Experts of a small language model.
Size: 13 layers, width 128, vocabulary 1341, 11M parameters.
Training: a variant of SOAP for the experts, 730M tokens, 5572 steps.
Below are experts of layer 5 (counted from 0) of a mixture-of-experts language model. Rows are named router (the router's row for the expert), gate (a neuron's input weights, with its number), up (a neuron's input weights, with its number), down (a neuron's output weights, with its number) and show model dimensions 0-63. Each number is 500 + 25 x the weight over its row's rms, rounded and kept within 0 to 999. Numbers have three digits each.
After each expert's rows: a language model's description of what the expert responds to; "comes after" lists some tokens at least twice as common just before its tokens as in all text. This comes from a sample of Wikipedia text that the model never trained on. Tokens count by the router's weight.

# expert 59
router:473478501443488541467503518491506490544507525521506519520484462493474494484485475502519477489511490500463496466488509463519533496511471472468491494510480472525509532526483522541494531511487492
gate0:535500477520469529463508499533539525519470516452498456519500498519530521507482562503549480511507469538514486481492525476481506487518491534459486554459492510512482539476485516535485469531489538
up0:513490468539446494496489555506548514516513507527486501503501520474509499501506516534508436477496490537511532504529495487480489509528487528444475514436508516483457518543482523531475515541512519
down0:537512504468476502498538493478481489473514523495570489468498475528503471453492474510530545527491441458532515507461558473488509524482518527492493484519488497524495533492469478532473489525459543
gate1:495454519492511495504489492477517540488478498479491517502529490519514487490469466488517465509556460474562508473480479519469523471489484469485470496509523420530480514502483498497503532469511532
up1:504529523543519515452498506483458499475528457497512476532494475524510516488519453494477510512483531498488513494490511465500503517466509561502475511475489565487488458518491513520454475539521446
down1:487465495505514514530523531500542498502494532502510474493457512493458497484449508504490477511496483506533515484529488511494514517440517487452489521525492477504502509487479506501510483517553551
gate2:462488515528467506480514499491492477502524511485509452545522475543493487532460511474542519509494553493485500500491497517499497468499509508466464463427495449540513481469481495503503498522509494
up2:499533535538508506483464458479500516508502471496465552511491487527490547504524510517546461461512492527487483510492543521485511484522484498537535506508485478478494486505490477458541443512475496
down2:522518498545544478501487522512513549499486506449493517496503496573475492512509510557509514462491500488539487489501545530492484538464445522528514518500498455465526464511530486516506505476520571
gate3:487492501477482509501514505463486492519472477504505509499485465469515516479456453490507518490534492484512547505434494512546502503486525490448532466506499484488515503532491465529450525456465496
up3:507462553508460479510505487491559493517490547480474492492512518487474481531503546488454507489500482497482471465545485501492485531485476487497488508460509502534513527526502514500470561546506560
down3:470490527488526491513526484496520506478520469483525505526489514482507496521505509512490424473491507490490484479511528533504521507474462490504536526538535459494472466467470490567534545498498474
gate4:521491486540463516484480511487505482459508468506452495499494491526449501488482508495475459448531525483541478507511526460492495459517501456477494513478503492547502464490492524506512498512530527
up4:526504482487452573463506497505506461513468499510538492504449509482510516476467549492543465507524498505488503466482514510472497511475465494469536492448493509537513451482524475491479514492486543
down4:478507473488465501555479542525521489513496503490505513542475519536464494522541521529473487499491509487537499541496454511471535508500505515522419525516491504475498510473523509509455481515514505
gate5:452489471500510526463469523449503485498512542520506475501482506473478521519509529511433522521505554499509506456485480473468499516488473463495453490497482528478479501480515503537482539501471544
up5:519527492485467524540467527509453473501453509512497500511497498499541495439526500500435502578495497536514488529476482498538508483506516522476487489485467448508569478518509484515474526476494505
down5:484532486452507491565502535500532520499485513489493467515497504514483535531456474471496537489449456489452512490494482514476476425477497420504514502504501508522495513514490465520507474518501516
gate6:508474475464543489472496527463518514538544536484528509467503515497508465508497490518535470544501465512518509466460465474500499504471472484475479510499537487488460498536500488522472488534497473
up6:504485482512426463545491481478502513460486515525515463474495518508497501476469478527465534490464516532551453515509541522483511494507487484500515507551495528459491486482491498516496498488474484
down6:490505541511476468501474481489505561494472458460463498484516491522503505509460482502508532513502491490507493504451451476480486508471526522512479518490480485534509498517521500520478480496476470
gate7:519558502523538521475519529490503481564475506514486524499474481523510471537508524534538495489510480531502450473483449477511496498517487516477531557498527507490481522503472486511454548542490496
up7:531504479538542468524479520486475506490514512482500481529472509494456468506515482489517478528481535550497519517472526466463500508530506434506455524483480518490477496563464463482533553495525485
down7:457520521468483490507479477496496508515512518511485457474513506483503524510516510479494537470516516517513508476468517482488522507477512493548540477475488517530495513473497508456501494418499468
gate8:476511495477489522538501478522470457499524466420529493483488493520496490512511483524443520487506483493507449444493511497536499516457522477465484501526488478567501535484512495521519532499549475
up8:492473517513501453506481511507508540507464551538480486508515487476514497504503537435508494502494489525514505535527499491500533459564511502539507489490500510432502455497466448487490495486484519
down8:515518506491483455512502478466474502521557482495528485468495515479477477511483462518493445477494447525475526516502520523472520463469488506504428483498502485497481490472500521528485480499501547
gate9:473525525496459507505524508527491498500488544464524457470508505474495491496516499505514500508478518512467462499520513517526527547494502509492490453516488490526492514506497504503486496490529545
up9:513478513513498514544446474484500490500510475516465528471525528481452505514495509492532483515508517555536450460529477545503466540516474479498558487483494478520450484497490530466527491525492508
down9:485478513502478507498450509529498459504463529504486500484514496502476479478490453527480542499510441520476535474503549527460505470490476515482499526524519460535495515506485550523499492496481511
What it handles: Mid-word pieces like is, ir, ear, wor after an initial consonant, as in Pisa, pear-shaped, Wirksworth, vandalism, film.
comes after: "p", "P", "l", "L", "t", "op"

# expert 43
router:508535469490538511520532495509513483483504470509534516524524514511521538481489507514505441514469491492490508507506549503491480503508483536508481486532514472500517523521441465528536530498488526
gate0:503517474509512547483526483493506450532505468479500498494562486519498515542483491492506529551498534484489513528526471505497458463486498536482486524515520501529451496471504484510502509485474525
up0:494539503515511530504506510523505452484515456458527490499533536487503501507499477484467500559529501491448484502495503489492504524458502537501504534474500491525500497468491487514473508539532457
down0:481535508527470482543482485497490522537460466517473507553500478518549539504486516488503499536531498469505507494543486528499483514536534499483481473520500459519492495548503488494539579502454480
gate1:499435499511484507466488507518505519488492538474512516500517496508510524510516499462484524449546542460489507468472513510514505460505526520488432463494502495508504530503462521515506474505516492
up1:479492500520502499483487469460533532524481539482509462478483511524474507514505505451471508454501500499508493500459459504508493491537515526487453472502480497486467497495455576499516480507482515
down1:461489560484532557449526520499515452497482453517468486492450488518491505453515484476515516472491489499514520489479507516497506542516521504501525515527485522506544523490455480497462539503537558
gate2:537550528501550465495472503511472513519499516471536471522557505509519492515494497528493475505500560494473502547461521520475449487512502497517470489521473491486468485522523469476494512564483533
up2:507487498498498503529462529493504434506523492448521468535525419468526518536544475511513507536534504518505512510455497505494505460469514438512490487484482489460472545479481498506502500485511505
down2:510490544509527495491462499462498512461462539498514511506476451538552512479498483485499525475485526487494496523500518505480483519533495534517479504496513469504496500492526563471489497476508496
gate3:498460509491504499522528481508521545502523515495540489504504472501524554519486474541527540496502538482455506504513469520465483504454551520467496485490494516490519516509507489477547469550538512
up3:484465504531529504530506511511505535517486507490493509520488472488506552499522495526513529542522529503474521499492459482486439506495525516502442503473482523482515527525524538495514438549485523
down3:524482524485468544513544554479483492498478494496508502502496524456497501534510493485503536505493494520478513547490503515534505517442540495527511569471481504471471484475521474535479543454497478
gate4:447495490491538474489493530523523496515494474469536481493493505513466470521480478520489506472499477519472531473475478499487559498488458463460496450527466525516474546518478504556520511478520463
up4:516500521533525497513503479541511511509550483494476508528495478497467515499507487526454501473507485517471519489479508558525530506507512525505508469520514524478465528543484502489463503529456475
down4:502535521508512487492464521489543505503529510481519500506530495502484521490500525483564476489496502503539492468493539500454508523516470496498504483488510543521510495514484482503501485486462493
gate5:488519463500500484485523543484491513489556515511501443498464515489529500513456513545416502528512521486485530465465494492508525491523479501496510461511540503498483531454470506480537497488497547
up5:511473527506518499536495457510498476549488503492489554513505477524460475503545509467560493493504496484522475476487509521497486491483517499516486543484474473491514514537528520492462492516474475
down5:481502450528498510525526498512465540487487492503508492510519473495469544502478477515478505507488501552455516448527506498503528454490471435539533518521531480484477521522537505508529536501489509
gate6:451532471467489504542491503511476527498528507477505500500501464470499529511547515533476531511501474513486483531453493509455525476476523507510472528475438459499471508492526489508536531469525479
up6:474494456471482498495478524494481512508510502510507512509522473478485486518555498532503511536478431502483520543461511483462500502475528492479484516492450456498454553509555503473538514485524494
down6:534494539530474481461513447484515455475497511466529480550481501477498491534526515498523482501528555464491481489488507459502476524530488522471473472538531546499514475514507501530491544519488538
gate7:506565528518514543517469527533539503495545491517456461508486513498514495497469524511466487514512497503512550505498461492513504547501480485516487540472493496524478472534497507501524456505488490
up7:499483508501490476495512477488472503512481506498534501508512478470452503477488500517494523478459481537534473515492544486469515521516527542465504456516504465504536519514471467514472541482495490
down7:526503492516503523519512527486509477521510518479487518508522505458539499519469433490512542518532515487482515446453495515529543512470502475509502508503500473528465498468529481459524512511537449
gate8:489530489505514546464496579473530540520455550492480526524486550506538534534505487505493542461491468485507510500485527531490510505507471532467527495497500505513480494521522478470482527489493505
up8:496519543499495451503471479512533465491491464501468499503512446481521464544514481487521501510513495520466512519502477447514516505476549525480502476510537489482525527516503517474494455499504484
down8:504474518523492501469516524485499490504478507474516462496488523517497484507497484494444521507509498527490494541479517501496470520493499443535480489503502526482456513511525482490503467535502516
gate9:509500478502513558513442487474490493504502527493498529542505447478505466482522507489517513526467529532488508481480523491489461448448510479481495492501490483497506482518477477457525527492495500
up9:484472493506457450494538537511491516502504455488486487489491558498517528501495503501528487497503487470508468501532460527519532528541518509514495474559455514562489544482529508523486493529499515
down9:511513525490461516497489510438465483498504489480526519501521471411506541496500504508505508491491482501499472514470474488500525501513444530505454512463460498482520467479476459503507492497510455
What it handles: Periods, commas, slashes, question marks after numbers, initials and abbreviations, e.g. D.A.W., MiLB.com, N/a, sentence-ending periods before line breaks.
comes after: "1", "2", "0", "3", "8", "4"

# expert 24
router:507477542525500501465512520522507509478467499514498517474530442495448471503515580532487465524529518536533534511518474486509491474512477523502518492516479489518501489492499508530509504504477484
gate0:456479495481459498473523511481484518508497495519515493499513502499487504523504500502490470529494475520517517464531455515513520532459483478505509455479513440512452481510517476543471554508485422
up0:527507466498524463517527482527487466529451517463508524522478508492513492504458497519521507490504537522492499493479543494477462483529534510517523492522501520500510498466485480484533453510522541
down0:566488480494462493469459472500502503509512489520546459498514462510527473492513505466517460545492540487471486507489514516446497480525492501448501506499484536489494513468486518462504539517484500
gate1:536528548502493507483483510518517484517479455500510507501500458476464532486480527511474513452469464521493502514498511508444514471507446534521512500487510493485507484484451504464474503471530518
up1:516493515494483519520509539508556487541467467487478467522545505479501538525484520497481543457519505508525514433526506520496462505502487542529528518487515520521511484483475489460498482488499541
down1:503524545514535546502493488479526490487517436500536505508495486506478513471491497499539464492470503480489484521536503497536510466530479451508489552480544480494523506531436517470553479470501466
gate2:462476528486514511539514499501525534503518514485496557508496513497515477510502535501550455488511520507462498510506473506507538488535464514470514518514463456459476461473513516477526482493484522
up2:476494492470535489483529506492487509478497542500476497500517544515490502541461532471517490496521546482529464519516469553511553465503467542486483472481496486469468537491509494538495498466486515
down2:512495518476487554515522489507543478466483487512482493472451489482489505489545488497468497488522518518513544478516493489522466464514550537527485493531482518484533499467510476521492508510524487
gate3:530504484511444492538536549533517515488511437485533487496467501493519499467496478534543511503535492460520488505498539505510494477469505479544462505486507511521496488500523486515492524488512524
up3:548486475475474480492547505521529528512493535508553510529455554504504482438472498502509476495538534474517543517514498542498505477477481512518463495463476505535516454513537485491503486445557503
down3:513493504497483456532482504514503486523518467479536456491500502523461484470483567493516486532507468492537496533499517525497514468481482512521514517524497522427493492535495488513506481483497508
gate4:472456507525469470528463484457499485517477535535530484534513497516517496522478479508487515505555516512500496462486505520508468438514509552532496510539518537546458460528495498480452505492490461
up4:500477522530473469534483494481488482534464534541538472554481489519530508492520481499507497508522541517523503465518505504501502427533523505549483499507502559489485436541494493503479477504492460
down4:518488459517543495442533494542488516491546533528491488501504509521492484504530527492524494474488503467500493512509507545512450506492462516518500511540510501471475524451496536504503523507467498
gate5:524496497502545520501456488488474512532503472544478500502518494502483530511489537494449498481510523527510536453495502467521486489523493502495433470496499498524493532520483511507499527507506527
up5:506488508545477484533553482493470478553490532531500465510464497534492501504527520525541524511515539497514446525494499500479522482480516485509534507484478531493502460519489480455511490420513456
down5:513517538502529536501513497514530503515465430519492479516493503532512514511478495518470496489486456497431494512483488511515475503526494540433513484485466486479430514470489505481466518500501518
gate6:485486456490511479498479517541486498466475451457524490542497479470517479519485491484522458486532528499477507503475509487501532489515484532476475489510479505521492522440512514528553515442512545
up6:507548494496490501526475501504566542488541510514494504477547497485495465514512518472491474482497498518491509512459480499490448497569518516512487493489456535511525463446517516491502492497534534
down6:493487551517464463496524476498464476482471493477484525497526525491498468517489505512500517489525510510514512508469531470488478509497498481501522474484469527534492580485462453506490480467489498
gate7:483525510512532491514486532506472510443532499524501489468497535471528502495516475487458532532482488547518529507510443458501502523477480521493543503532479522537465461504528488461514478462531471
up7:500485491496491508548542471491497491516528478478457546538508476450508523550536476486495502465529516489526514485461496497501476479497515491496490533535480494499496463541485517552510465510458475
down7:516479470529462516516496468487517494497499480454512427491483498508485497472469478533467468488473510483490530494505491472494507464455479495452468520489486534482530539493506484501487495477506477
gate8:502467489523485489532493474471515503521511489478518522510537468507469497486479525463502504519503474484520468482498460483565516498526507472500490490512554451506482518546537514495500472529523467
up8:522494517531494473510509541484480469526491512484502465489525515477486485524503509475517489522516459488540502472451512522518551488494467491501511499527490474493520482507490480457512455548549475
down8:473522466488455462503546449484500530498440521500488474513502495489481492527523514511527510495486466516513508457519486490517478515514503509492496513513508503492487482542542520556496507491483515
gate9:492506481468525493455506507502496469462472496469511514496530537518519482541477517522518431488481539491487519488451486529548495498468475556480471475526537473480525500506531522488506492513531508
up9:516476524492447449504507470491529527534539481537503499479492489517502505462495489469494526463495505552509450525536465482461476549457481455517509525512511502507481520487454464485495506544528482
down9:486551519518451491492510469470492515453528545516520511514533472469524472508490535532464461509504519467500499482469516487519476492530494519475506486469465516504522489500500544471504476477509493
What it handles: Sentence-ending periods, paragraph breaks and == heading marks, plus the mid-word letter o in names like Toowoomba, Illinois, Midlothian.
comes after: ".", "|", "==", "s", "===", "es"

# expert 16
router:517489481511510486509507534520493500482486527473496501523521478504439538478508564465488517513525475468484477490524504465560487541481523526518476491498484509508481521539477437540514482504524524
gate0:518463469488473520501493519445504562472473551498507542505485475500475502513494531502484484510474513544556467514518486522485480497492472483502520496500476499471466532499486490508481499529474505
up0:469537474531482539476497529502501504471501522474512509523501516486539508533498524466484494495451535532494470504520486459499541515476494496485538453527492490462479532484518483484515474486507530
down0:528485487525493521550519467497501477543472465504514502499492498514497479488492479502521496476507537482516507485517456506512481477518487517490508517477530532531539535511487497463424514525493515
gate1:492423514527483540476549507527479486536524503479496496506529522509495522511488516545481487468451480535489477514517479507478509495541505558465504475484494520502452475504473485461487510479508476
up1:509509489505508502502496528493486439495521464475465465488529507498468483509549464472484508475460525510482498507478540490466537500526491528478488466490534501484479473505480494483502524551493473
down1:490492521503495482538537524530540522520494530472510520501508510483500519476519529489493519470526552475512500518476517488517506516462538461536466473533504457465510453457524516509501489517518485
gate2:501494546486508509527482522505502544504467499461489469499436539530470535530493563482480508543473462518487498508491497507499496528532486484515494505500519483531486466509488429455489453497545485
up2:470570543520504521496477572460543499530536519482510504478517561509522499477493487498506494530475494491520501515495536465549501537510455484468473502520497500512497535480492487502491453521540479
down2:512516508455512503477508444523511501475444484525464487512501505571476484529499494487501519504468489488555465480459502535485494485516492546520560484551473469496533484539512521498485514502456485
gate3:510443469429516478526551515515503545492454491501485494536497472502505544467496464543492500487508495463501536492501497525509513486497525463490492529477504493543477520470520457495531522525503503
up3:507498541542438479506460473486546478487538536470517495516459503536506454526534513510498466478513493521515496509487496489493507486490512489530495498512536550486550476511473515493487512499496489
down3:489461500480504492505485517516470503478463470568478485498482507487470482481552479460474500480505473482501489506485484522524547459514447484473427460462468473512544478491508505498487465469505482
gate4:515470507431502499506515548497454509466499516531489472509497479533498410516535528485479510473486486479460482546535481512471496451513501491459468480478496511476477510494499459513519518504513516
up4:573494522522508464485504487511516462491530463492461501467506532524502524528475466449507473510510504500520533502532507521479491502538486504470460471511490515528544566469507511486490481479507527
down4:475476475507479476514493497469523451505519468476504526505488519449498505497458512523520526503493541524500518475518480537502480506508523488552475533545509482513524489519491520499502507510514447
gate5:511496511534542523479507551556506521516500509502488435521526496534490519490548515497484513520502500488457509532494512498484516539504491487480499427478511477518511506544526474455485502485510507
up5:483485518528506528540521545496533536518509470498506510495514487516482516495495502516525484504500430509456509494497512529500530564528521518479473520486509446542517500529490507488452490504506502
down5:514503478492492552545444487506523481485527466496509492485488512527487531470460480520520469484524493509503464532465475505541493527503496485520523481517507523513469499533514482483461556520507547
gate6:514530510549464468520497482536480468489546512508523502453491487487469511471469509462517453504507555561518503467500513537518480508528472502497521515476561508483457465489470499554511489505523487
up6:510493484478529525466495515510551476510488482499478478528475486503550495503526500503493554483480419487491490483544507496504510474464482516495483505541503477534546502451529502475490536497503531
down6:546505505488475467460499514499525510476510476487460533509522427469488477542450498534512550529503490480494511496491491470482525442506563489484491544497500505523483500491512501492519501492540517
gate7:503503494510517540512517461499513507478502478507516496509516484515512516541514523470537515553516547497501525492524472477538487470452520524477504483534554489503487497534557508473481459476488507
up7:498501499502488508498514493478510489520513502484518493481437499498510491453476462504519510522435511508489459558483525520481494490542504484521504539467479463523522495458496521531503560502521492
down7:515491478541534527514506490513483503510476490521487497503508535493434500554461480484459515486527529473520510489475506505489485504501519480499464498535519490540523510490505504511469553516540513
gate8:491486476518480541483501502555454517479521514497485505514495497483461497500503529493497525473471479500477545475474453538491471547525473509485521511517488464485477476512470467485505472478534511
up8:517503475486524505505501505529454516526543520468496509486499460452480503489503505481479520519464490494479522467494484511486495530537488505503522520490498487478484509524459483513524462511524505
down8:470493478498568495514502550484472448478488494480502465528494508517497506514514520474516496453499487470476484520508540508518509477478540477494479522528525479517466462558511536529537498487486471
gate9:521546523485505495492501479477474467562519536470508511495527504489498512551525548533520504509494507541475509476531489490513487483511535478468470541548502513508469493483494479533499464462498518
up9:492515463508511444490503526512503542492502499503515464482487523512472549513471435480490534539448526469519464462513466491503504498463487507517488465500509467508442486484518531527518527502467518
down9:464513511496487484480478507522514479460466518494535559504509489484525490505518520538496478465495516545508492509515488519530513465483471518488480528480507507463507497492469483458438500527485451
What it handles: Hyphens in compounds and en dashes between numbers, such as pro-, Runners-up, Quarter-finals, 1990–1998, plus slashes and decimal points.
comes after: "1", "0", "2", "3", "6", "4"

# expert 38
router:497514525506502474530519520504492507502463543481497460481519449492540498457516501460499487496488501516483491512500512470473487501503530527508526543515502456488544541503520514535504522479523507
gate0:523481534497473492509484472489474491495489505486487448452522474445498469515466504503486469481524475553483515495514479514512509504508548484504475498500522461498537548547506507514512503510511496
up0:503487521511468513533493499509470503514513515500502463442501487465499471516481516484478481483520467554474508511531509547527516516504561488493484502505515450490537541546506512497508487492510508
down0:461528481509484476473529464508454462453503537519528514545492500453535502466488511517524489468519496495544464503510505471464534508547474493505507480530490491478506482542502505546449534503507473
gate1:476521543498499482524504498454500544517507545489488515484478511507525541530477509481462532508493524533484506511475531482460470502498500527497504532519478492514516491480561535454473454518496456
up1:533473498490519534502511500514506481524500434520513498530507479485537447484525491528493513495502525506503493515543518504527492458477512528506474491490525475482478552523448428542523508453530532
down1:490491537479503502505521494511485533474500462499468474510456529482509525497511528545499579495516537491512509532518494480487521502485525519542486526469480530465483527532478472536480454476512514
gate2:494531458507450498505505496522534516538472512454454466477543474497540516476511481461491541489499532483473486507477499516515467510527539522515501504484489544500504502539538515536471496501456529
up2:503461521499538489493494518493467471460529474534533535521448531506488504534481526549499465511499472524524524507534509511510540502500447491479509495498512466505502480462452519478533515482537464
down2:491484508486547484493488491513493527524510488509465497470548556530507494461460463559502518484494511493516467504513511517512486553503545496486494492478518538499462431488518466483452528523466486
gate3:467522509455503515520510486469498531509505563479525486492544505458552456559510540505496485506516496484486486513554515508504497520505507495476512499456475507504479508504507518512508496490489529
up3:516462512541486500495487533530507476466482435504508492481448497546494537483489486524516511504511499547558481487470502522490483481507512461493487497523500481511469504484489493510511474513501472
down3:473505497512534507494512534516543515487500541477508518463453525524469477498516493480487537503477512515551534482481487497503472535535472509527503478461530555481508493506520490543498501503463539
gate4:455509475501500476524485502459517581492489501520475519480536459515518479489476520497449472475457472492441520532499503496536522494469556527486509533486474495487504493519462492516481480511517481
up4:506491543476523538490487494520482452487518497473521492488465512491487524487508500504536550512515511450529445456501491528456507522500455441503460481523518505524519479509512515490500496500471511
down4:487480511489515506460486455543501541493516487545465537529507501486501514499535523530511520486507464506526517483479536475467494495480584496470486490515490472482557495525525491514529559487488533
gate5:484474464482535512568496501473514514520483511475498482513548505556481497516492527473514466503515529507462520487489481484500486467510488509506508518487561486466499513503493565507490484485517498
up5:470478500516531505547476496485493504522490497488539499520513466514499472481477516465518442479508541562463499487502481544498490456512502526471505487495516461491541494517493505532529467514480520
down5:495508475503513508554499487503514461528529512529510531495479516548477492477514495493503473510508495530504487506513494508464451461508447488508523513492551521493505483508461512526504510458485482
gate6:495528507509537478516516538506511477465452539460521502500493517520517482526500531468447494427521513474508481413488478486525507520499547516509518502488483479511505506525457540498465528534484517
up6:492537478516514486468537488506534483485513545427506502466530488490494499489519512484478528506529538454531522461526470434501508525498506545537502503477480464532515526514513513481482507495506481
down6:477477538502499449455504505466482472474500519505467501518512519496503491483521547463498499486474496530478435480500489493508489484494474501529488517454459504460530488496499513569508516493558535
gate7:452527523497500510498516501488477493502508481532476524483525545514493474502490526517466468477511484515461467474473501523517498507514475488486514461527486462535486502529474522515503467522484515
up7:507531482498456490494515515473497499539549511526464481484519513515517425516515523500487470466473509535473493508440497512501502508521479477515515468501548497501476520493483530499500457534485520
down7:490471484490502503436503491493535451501452484521478521484468507490543460495480552523485508496520473508511474500448494482495532510531497472531496463502523496532515472510478468522488463512557527
gate8:564500495519514473513504504534525495525556503512471494483532427503533482507527537512540520444512486533493503515490537486520495549498409509496517521512473531511501525479498473506488448509488462
up8:447522467462467517477487507460469498498441490504540509523492521532463478502485502475455493538464498473505528497513462525497502479486560498503480479488513454487481490495465528471496503481505533
down8:529512566508489451509467496510460502513520501500528468472542498491511503530536527493469493459514537522524494511501501504500492497527455486521495505537543539514540512496485495500464504476516499
gate9:530536536501476488520516507531454531516548516524493484482527463523514509529539475526458597513513516492505489488498479491467460501544466542487519520530498493468516491463519508479504488513498509
up9:492522445517479529505533450511522464509508531492501474509462524487486506522509528485481515502531512511485527475510492516503512519516512439509497505521519501482471478555494558533468523518539494
down9:521527486556504462468473504450553511494514478498532517495513444537484525502508459491516508524499475471469496501525448533499521481501504517480498555529525473484503509530488483503516482488515510
What it handles: Opening capital pieces of proper nouns and acronyms after the, of or a comma, such as U in U.S., Bri(tish), Or, Ch, Mar.
comes after: "the ", "| ", ", ", "of ", ": ", "- "

# expert 18
router:458510526525506497482496552490507509465522517513522512506468463502505468502486506516494530477504498464486477536496514506461506509493529520501536510466479417517505513454512508521454492468542529
gate0:524475511472479450514502489477536550494498499492448530515495509457519497521493513504489503477535454521497503490484513488439518488547527483502511486476489521546480519499536519466519463479502533
up0:501520486429506489428491481495537541488501520530532485448519478466521452475484483493513509490512486564486491504456507458512490503492546503480504456508490458528538495439470504537529492514491485
down0:463499535489481534474535517503503496470505540507536476484436491502453502452499531505468485529512485526520530539482508467535462496505502520520539498514514521505515470480504530510490502518482521
gate1:553525510505544494511527471546493496484557512447537502470475494504522473530519483504502490464475486483513461539492508511497484478514521522487519511507515501473535489469501522462493519528533495
up1:479531486529457535473468443513498508543489483517522530550506505499529522485493501527482468491507495546502529506516531461467530519502487486536533511506518539500476457525533479522532485510496525
down1:539519533464541485507476475464532520482518542501510509514549486492518447512506517489541489462525563536500521519513471511474487520517475509513525476510508506512511480489517539497487560452485496
gate2:495503491480514522481504549487490481530493519524512495506506510514534492500503495482457557508494501519538476464480549499485481535507481551471469489431515512554507510499556463512496446481515530
up2:514513513531462493543499516440480507527534513514522494488517459499514498473518539512491527509453518531498480506531463468473544527507484499504463492469504480529480498523520486483496467469512549
down2:509509513488504522426473469535517496545506463509495531586466537515495483484475520509511505552487505532519483482483483463472491455513490510484524512500496509486507523494483541530518527510496497
gate3:490462504489495466511529529500486513472516505492518516511468540485490467528522537540495516485483501442490512525465472507518509505494484525503479495513499509521551529487537503540486474533484482
up3:503471496473507461536536531493468525452529524504508520508522539511470487519515564537466510537499466459478509535501472476515524520475526529523482523501486509520521564494509521505489500534472484
down3:495504469493501530520512505503498480495439492541471525517528516466495485503486493490530531489515497487491473502490473533485471504484525536479443519523500522469491513485531534500455496536492528
gate4:496517497511483486529494513535552501532496485515506491506484525561493530539473529509534530506493500531467478537496503506492501508479479542517536459512487467475495486492492507443479458553535453
up4:489466495520541492510476510550451515466535536512473506527494504469530472462448473477467544468523514532493511487523474522511476455491503504509488516477512528533522493521528470506517530493482548
down4:503500497490524510525489518534505535480493437512480497529482506513483520513457493503540451477496497506497554485499482489521428519450563465482472514495510486509470473486529506506525524516487495
gate5:512526486480489487562525505476522524489530532515494460463481450488517520519483481481469494494541472484550487524473456515527518487474491482506500483497497464485546506480525497564478474480509488
up5:464529502489507490492483469537487514460482523529433556525494581543500539524503510526469520489477506507519513511486504506492502503484503482517518536518533495486495485446518471474510520480488505
down5:503518487494511457537485510460505513464489491474505470482511524499538490528511504503506486523529508465498483457506501518490484505520432461493502525487533485517482511517481496457517506461491511
gate6:512534478463488509453490488462525511520508517499497511500493551528517531520472481521501510484510491507526482498465513535462463485512474505524549504502480517505482467478537505511506550507514520
up6:480495485534491512509530489526500491506477521533520498518509468495501494509526550490482520515461521491499511473505483481489513487499517486508495473504535501528534498504512505469470461519501518
down6:487478457521539499508518505518498475485481521473487495487495513538492488494490484457485462466514514522496509518519453474493550533534490526432481484523509531545550521524500487502497459499522500
gate7:523491548516473510532494494491476473481517484476547464488487453464485515537485474535515516511493484535478451474473513527531496519492552532479491451490486452513523484521479488490514480482509482
up7:509502543549483500508515496499486532480509502550482484499484504441519494488499493493510528470503523517506496503462497508523521498481493511470528486491509409547535506525454503514500512532465460
down7:489477498511494507525490531484502526513535500437482470494535527485541483511480517473533477487543515513498504507488515526510505529554554543487492501536505512498501466507483568513501495450538513
gate8:470524514471492477544504515514498443483516535473519448456502487477530483511473507503508487492486533495462514547450483508469479532500556535530534486514530469490512480485481467510473481507506473
up8:482535564483526471514505515551473461480546529493488442480480490493499529477455523507490500494537516440453503526474477489465493521517529532477529539479510485525523493519511473502483470490497504
down8:517486513497499541548516509435502467458496552503522483501464476486499497496503486461509478512505462482534446470503508483462475435462461473503523481467492489485480474472483528510491527516548528
gate9:462517541547503488500489536502496458520492478479477508508511492485537471555495504501514504469470511541492541481493510489539501495484527501450521507518476504457484509459514514515489455485516551
up9:493525497544517473509459528511493430526539492484459496514495505492479523520506503503473488478487541552477518475501480479533490529524494503534518512548469488464514471499497496469480481506500502
down9:498473521521481465482458493489499492490446454480527516486481486496479490470499526532474493516533519530523463505491489487508508464460509474484509481504495527554496464513493503491530529559473527
What it handles: First piece of a word at its start, often capitalized after list dashes or "the", such as Al, Con, Col, Fr, rele(ase), Aw(ards).
comes after: "- ", "the ", "| ", ". ", "\n\n", "=="